config.toml
n_layer = 9
d_model = 256
n_experts = 128
experts_per_token = 4
d_expert = 96
d_shared_expert = 0
activation = "reglu"
moe_layers = [1, 2, 3, 4, 5, 6, 7, 8]
router_score = "sigmoid"
normalize_top_k = true
routed_scale = 1.0
balance_loss = 0.000787
balance_bias = true
router_bias = true
n_groups = 8
groups_per_token = 2
init_std_router = 0.0376
lr_router = 0.000842
vocab_size = 8192
norm = "rmsnorm"
norm_eps = 1e-06
tie_embeddings = false
optimizer = "adam_variant"
lr = 0.00101
beta1 = 0.9
beta2 = 0.95
batch_tokens = [65536, 131072]
seq_len = 1024
train_tokens = 820800000
steps = 8824
dataset = "wikipedia_en"
Below are experts of layer 4 (counted from 0) of a mixture-of-experts language model. Rows are named router (the router's row for the expert) and show model dimensions 64-127. Each number is 500 + 25 x the weight over its row's rms, rounded and kept within 0 to 999. Numbers have three digits each.
After each expert's rows: "comes after" lists some tokens at least twice as common just before its tokens as in all text. This comes from a sample of Wikipedia text that the model never trained on. Tokens count by the router's weight.

# expert 70
router:526524493466463467442554540491496483501516477508501476507493498502534511503463517520486519510557454477509485486476493529530495500475498484526506511475519556537467544486497482472494511485512500
comes after: "\n", " |\n", "-", "|", ")\n", ";\n"

# expert 12
router:525471477498483453519490522466498504507513485515524482476494510472482533520478489472542517522518452513501477494479514508536505500499488523509504481476565515490454551525498467495504479467480520
comes after: " |", ";", "′", ":", " un", " on"

# expert 53
router:514542484489543454504528544498473493494525513541521496504515500504499516534518502454474499484545458502520465471473501508504504484500512532523496485516504490508437496494497459476473509508470481
comes after: ".\n\n", "19", " |\n\n", "\n\n", "18", ").\n\n"

# expert 66
router:487494492488504522515510513469492488503528498515527501487464545499524521468472479450499506516535480508523486463515518503521486494496491511530494480482526513520491497494535480478501484480476512
comes after: " ", " (", "–", " −", "'\n", " $"

# expert 13
router:486530481465528488498532513495491520510488488519543491509453497496519501506475481456547492514476489482500508458473531526478475502516515492493478489491506496541465517495520493446457487471504528
comes after: " of", " for", " one", " part", " by", " in"

# expert 32
router:505486490470542511474532510463518508468557492505521489476494518477485520511476491483508543496516473507471466485452508477512481469504467540486537493514544544475489489481520488494486501463516535
comes after: ":", " |", "aged", " a", "0", " –"

# expert 67
router:523527493450529506449517499488492493482524478519479512487494512486515450495491505474549450511502530485519510480506508535508512495495511507508515502518535513506477535507523469489527485465502528
comes after: " ", "10", "12", "11", "00", "15"

# expert 57
router:504503495480517493462542537486472486500504495489526505494476469462531493485475474488494496492512483469533502489481513521506512476499482487516494489522524503528498542489529474463454486477511461
comes after: ".\n\n", " |\n\n", " he", "\n\n", " and", " had"

# expert 22
router:487475515473468499441528475493503509495523485515535520514498448518531499493465498469498507528511485457484491480466528513531481470491505505523495479533501507533463502502502495485480511511504514
comes after: "\n", " |\n", ")\n", " such", ",", " well"

# expert 108
router:493482506496546479492526510478476489513504487509517474528480498498522510483495506458514531480505486507516508484448519535547496473489506517536474489526508514501478494515499481457491445486527517
comes after: " the", " and", " a", " his", "'s", " to"

# expert 40
router:530485496490525496493527468497492496474510536528533509484492509530541507511521495511501521491519493492509501459455517510498475529509496520518504528514509517501485534485488491472478512498517515
comes after: "\n", ")\n", ";\n", ".S", " United", " House"

# expert 73
router:469528510494513520488497520513476483501506477485494483480496537522484470502463526491527511486494491494533467427504502524481508494504509490534526519479528504494476513541514450489447478531505493
comes after: "–", ".", "2", "1", " |\n", " =\n\n"

# expert 60
router:476522519518523467499544493490494502467503470525547466510495524468513492478503490476547502487534496499508517478475499518515515487502494509526463475507529518539461540508504481492490501460507521
comes after: " |", ",", "-", ":", "|", " and"

# expert 85
router:477542482503521501469507507492487504461517520515540466492470535481503479497475519478460496508477478513482473504487510510494496506491487514505502481507521501531450497508521477493518506501472520
comes after: " (", "–", " known", "==", " \"", " ["

# expert 100
router:511495476490487474493489506497486483478527512491515493525502505513509520516480477493529453514524495457580504440502527512534474495489470505493518479456506517503472488524512507498459480509503495
comes after: "1", "0", "2", "3", "4", "5"

# expert 10
router:481517491482522507497503517490512521516498516479524460470509525472513497508489522513557512509538507496517467487487522498538489507511482511553504508491491498507435543499534513501466485496480501
comes after: " |", ";", " Team", " zone", " Player", " T"

# expert 89
router:491493489484513484479557504508486497465496495517498488506451492505482524510495520474562502514520475483548528474443517532526476475459490494526457510497452512506457522480506466482497530502526536
comes after: ".", ",", " that", " where", " when", ".\n\n"

# expert 23
router:512513483485504483524531528490483504479536516505504500524473529486489509476495528517525526482489492492489510467531518506494476448533481508533481518529512500503476544502528468492497500489471531
comes after: " during", " in", " of", "20", " after", " the"

# expert 118
router:508507488470515480472515518482506502492519506483510449493457500478514517469461491473526502519546478508502473513475492497486502500491485522542512519515529540504495536492542480463464468483498471
comes after: " the", "|", " a", " The", " this", "The"

# expert 20
router:469519495521543476523527477490486507480515518491529492497451519480503486476502485455497481501530483478507471469480478516496527488489495527531465483503525522531481538525507477476496457459500490
comes after: " of", " and", " the", "-", ",", " in"

# expert 69
router:513510531504518512467516504476481504465509527495513477501483476493492470498479513435528496500516495507493472524505512509515493495515499492505503493492520487485506489518536513471473490494500536
comes after: " ", " September", " April", " January", " November", " July"

# expert 34
router:495527511448532486482526522503468511491473521518530460500484518483526481508499505491531508491499491517514505481505522552473489491525492514507471516526533524535473528490528466491499525463500507
comes after: "20", " the", "19", "\n\n", ":", " \""

# expert 104
router:501527499485475485506486539494505490500535518526533490482493482484487449499526490457569488475502489479515504468529517504494467499486503493528470505504540511519482496494500484536473475460490512
comes after: "20", "19", "18", ",", " United", " in"

# expert 105
router:490501485489519462509525523507502496490522497510549501507454488471507500501502503461568490489470469497515504475493498492501465483505482505538508483509543522501485506510516496500489490458517497
comes after: " of", " in", " from", " to", " with", " by"

# expert 77
router:503517478509517515511505507507497490525487471509507468545465503501498447451541525482522512539502468496519494513507479509486472468452492503515499511509509496494483526484516500460466474489473531
comes after: " ", " as", "|", "M", " M", " C"

# expert 8
router:501545481494497485500527519503456488498501528477499503504466520476491518487479518477488498495526545500535481504468501508525513449484467514554451507503511525531465534482496499508505507447479483
comes after: " ", "-", " on", "On", " R", "==="

# expert 37
router:518505484457505469452521516500508490458506495489532434510472517477514462481498515484522485466531478503495502518461478504496532480485479527493498500471519522508443527510478487475492521478501482
comes after: " the", " The", ":", " a", " /", " St"

# expert 29
router:485513495506470526509558487478477515507511516506527495485483527507503493497489492492520493494496448515494459492466524506515521504485516481550484481483523527544480532507471477452458448485504505
comes after: " in", ".", ".\n\n", " located", " born", "ed"

# expert 56
router:505518482516528487514518451526470504509522529485525484435493483476466510469475502482526484508509502550555484460513532497501501500521496509514502458494509491522471564506511474510495523491494480
comes after: " |", " the", "|", "===\n\n", " Year", " The"

# expert 25
router:464511468494520499494527501495481478505540502517515445488467482474502496494476486499529504495516439473529486478501500527491478504492497509552523477481509528534503517487526512500488470436480483
comes after: "==", "′", " and", " of", "===", " about"

# expert 107
router:487530488506512492510534494485497514444509503507505480497505489493491473487474469483493491490499510495491500504462503491540477493526508492512463492490516483508487517501465465498485470469485507
comes after: ",", ".", "20", "19", " However", ".\n\n"

# expert 43
router:489497489507535466509534500506492486485508502506537478519492537506516496490502499462563489485522465504527475471452520519497499485473502511553473478490508513526474519496521466485497477491508510
comes after: " \"", " |", ":", "-", " (", "|"

# expert 18
router:469477506464530486471531503488486494485496513505556500484512501473507501490474501488510495528531501521552485504504560528497470503459497504496476498490551528501449515488509511463512488440478506
comes after: " |\n", " U", ".", " (", " C", "\n"

# expert 44
router:499502496484489521443532489464508494478541485487530460491491521503483524540499494464494487496502520499456476458485485503539519470520494529502496493506500509549476515493516525507491509473522539
comes after: ",", " in", ":", " In", "In", "born"

# expert 5
router:514492467476552490440533502495489484461518485498533493480482522472496503501499495491518490475531472508525492464490513543493541498479524545502478495502538477503510541508503455472510462476509494
comes after: " and", ",", " a", " of", " an", "'s"

# expert 24
router:499488487477504451451521477489522533463475534520520509517506477505511527498486508479534496498491506485514498481535519523533506486471456493485498472469576553467486531495487467481492474487492541
comes after: " ", " University", " S", " C", " N", " A"

# expert 62
router:509503493494511505495512461473499459507488488512521459510493513523517492485494492511499497502541497517524493523454522523506455464514505524540479479495552513531472497486558484494473498485505505
comes after: " ", "–", ";", ".\n\n", " —", " |\n"

# expert 109
router:504515503472505493471529491504489493511512475503513494495491485483491481489483529490576492489503462513524499489476522495530481493491481490502492524493527496480479524514485480509499526477487516
comes after: ".", ",", ".\n\n", " that", " and", "==\n"

# expert 50
router:520494462471492491511522504483481507496519516497506459484492490491534505512482482442497493512519468457519482477484495499503483492513485504493534503476507535535451528499526498488489490474535531
comes after: " the", " The", " this", "The", " his", " United"

# expert 84
router:499494465525514442493532485463483488525474494515513475489482495505502467521472492485499480503503494480509455460486477567533505501495505450502493487491527493490452507518515459456505492450479511
comes after: " (", " \"", ".\n\n", "\n\n", "===", " =\n\n"

# expert 38
router:462511471525501515497551501493505503465542499546540516503505485509497531459454516475501507494532546483501437501505535507519485479488505517556471501500498554536456511539531510444479529475496527
comes after: " |", "\n", "-", ".\n", " •", " medal"

# expert 91
router:453493495494531476497542492501507471498522491540510473519499524480518486527488516455512456534535519468464495490474555493490477500522527504507517479497483487505433535496506491485471508449466538
comes after: " |\n", ")\n", " MF", " DF", " by", " W"

# expert 33
router:489531505477511464482513487467487519481537537528533471504488516507484470512485480427481519512529475490521524505495517531505499491507480499526454526544495545513475491521489494484468500466464529
comes after: " (", " the", " de", ":", " of", " Al"

# expert 120
router:513507458461481523514480520495494503490485510542518483517522513491509486489533462452518465504508481508497516480524544490502476513513509502524487458470524492517467554508496496453496472505479536
comes after: "–", ".", " the", " .", " and", " +"

# expert 74
router:470484505526519480476552470515510511479513524512517486482451531468513519510476490495512494509536492531504494452512506526522511476516491512496472476487520520497484534480452458463479487506492558
comes after: " as", " was", " became", " is", " to", " served"

# expert 79
router:474514505493511494506524501485520512486500553490526475489527528486499496463477502495542500480541487519471520498493515499534515485484493512524460481490522528519472493529482506470466501472487535
comes after: " at", " the", " At", " January", " early", " August"

# expert 87
router:527510494510515509466492540473477512505503512496534507498502499518484499478487509455509493505494505518501448508523501535488534481490488476510479488514509512526507501513525484497487485458489482
comes after: " |", " in", " on", ":", "In", "|"

# expert 41
router:496493486499525510476498494516511475484513528457539483508489457483502520499489488491561476497527502478486460475513512493547487516491482502506509466488518504520481507518498496464484509434501513
comes after: ",", " ", " |", ".", " $", "6"

# expert 2
router:510524479508514497503525485466510466465521538523535489491476485481481483503500523489466483504517481519467535488480529499496471493487512486523508495523508503515451473488514462457501463475521496
comes after: ",", "3", " No", "2", "0", "4"

# expert 71
router:495525465488524523497527492510524480462483478501502477476480523491470490488491523480531494466554487472519519514497495539530488514492493504511476454536500516540482520484528472519480493438499520
comes after: " ", "-", ",", " (", ":", " —;"

# expert 55
router:508518490461494479501504488522515501459496483541518495492462482460459518499494512470468507530511473475529488490503466503477508471483495466527466481481491546494491529508519515504483512456528538
comes after: " was", " is", " were", " be", " been", " are"

# expert 114
router:485500488471546483477547511468467477479511527520504475481487478461527520505494473490509510491491518515490504488476451501507493522523503517525498462508520512476448540497509482482521524506526504
comes after: " a", " (", " and", " the", " \"", " is"

# expert 58
router:504526479486514504465537504498494471481490508480519477480485527511512484521483524513513471511523467508497490474478527508530496495513518461529479515482542501493482529490501532485515504477474505
comes after: " ", " (", "–", "°", " Died", " Country"

# expert 68
router:490545507464524469475528501516488487486512447488538487504426493473483496507463527512530538511503489526497502495530519516524501458518471515523479494523531501528443530503485466481500529494511520
comes after: " is", " a", "-", " ", " was", " ("

# expert 72
router:478513495444517492495547480514461489484492495460539489491489536477530531531511511491474481520532494474517464444465483518520502465533475523525502505488519505534455507479527486492497536475531509
comes after: " ", "|", " |\n", "°N", ";", "^{"

# expert 26
router:510504470512509472501542503497488536472526467507580467498508514479473497485485500515517501449503453492521472496483514513513515471517413489523467484489495533484476584503534481483521479490517515
comes after: ".", ",", " which", "|", " It", "age"

# expert 96
router:462523470487519512535492502499465464488523490488531490483489493484505480461486509463504493514501447489479499452471513507481468474514500503509492482486531530518483523510526468461453496455525525
comes after: "0", " on", "1", "6", "2", "3"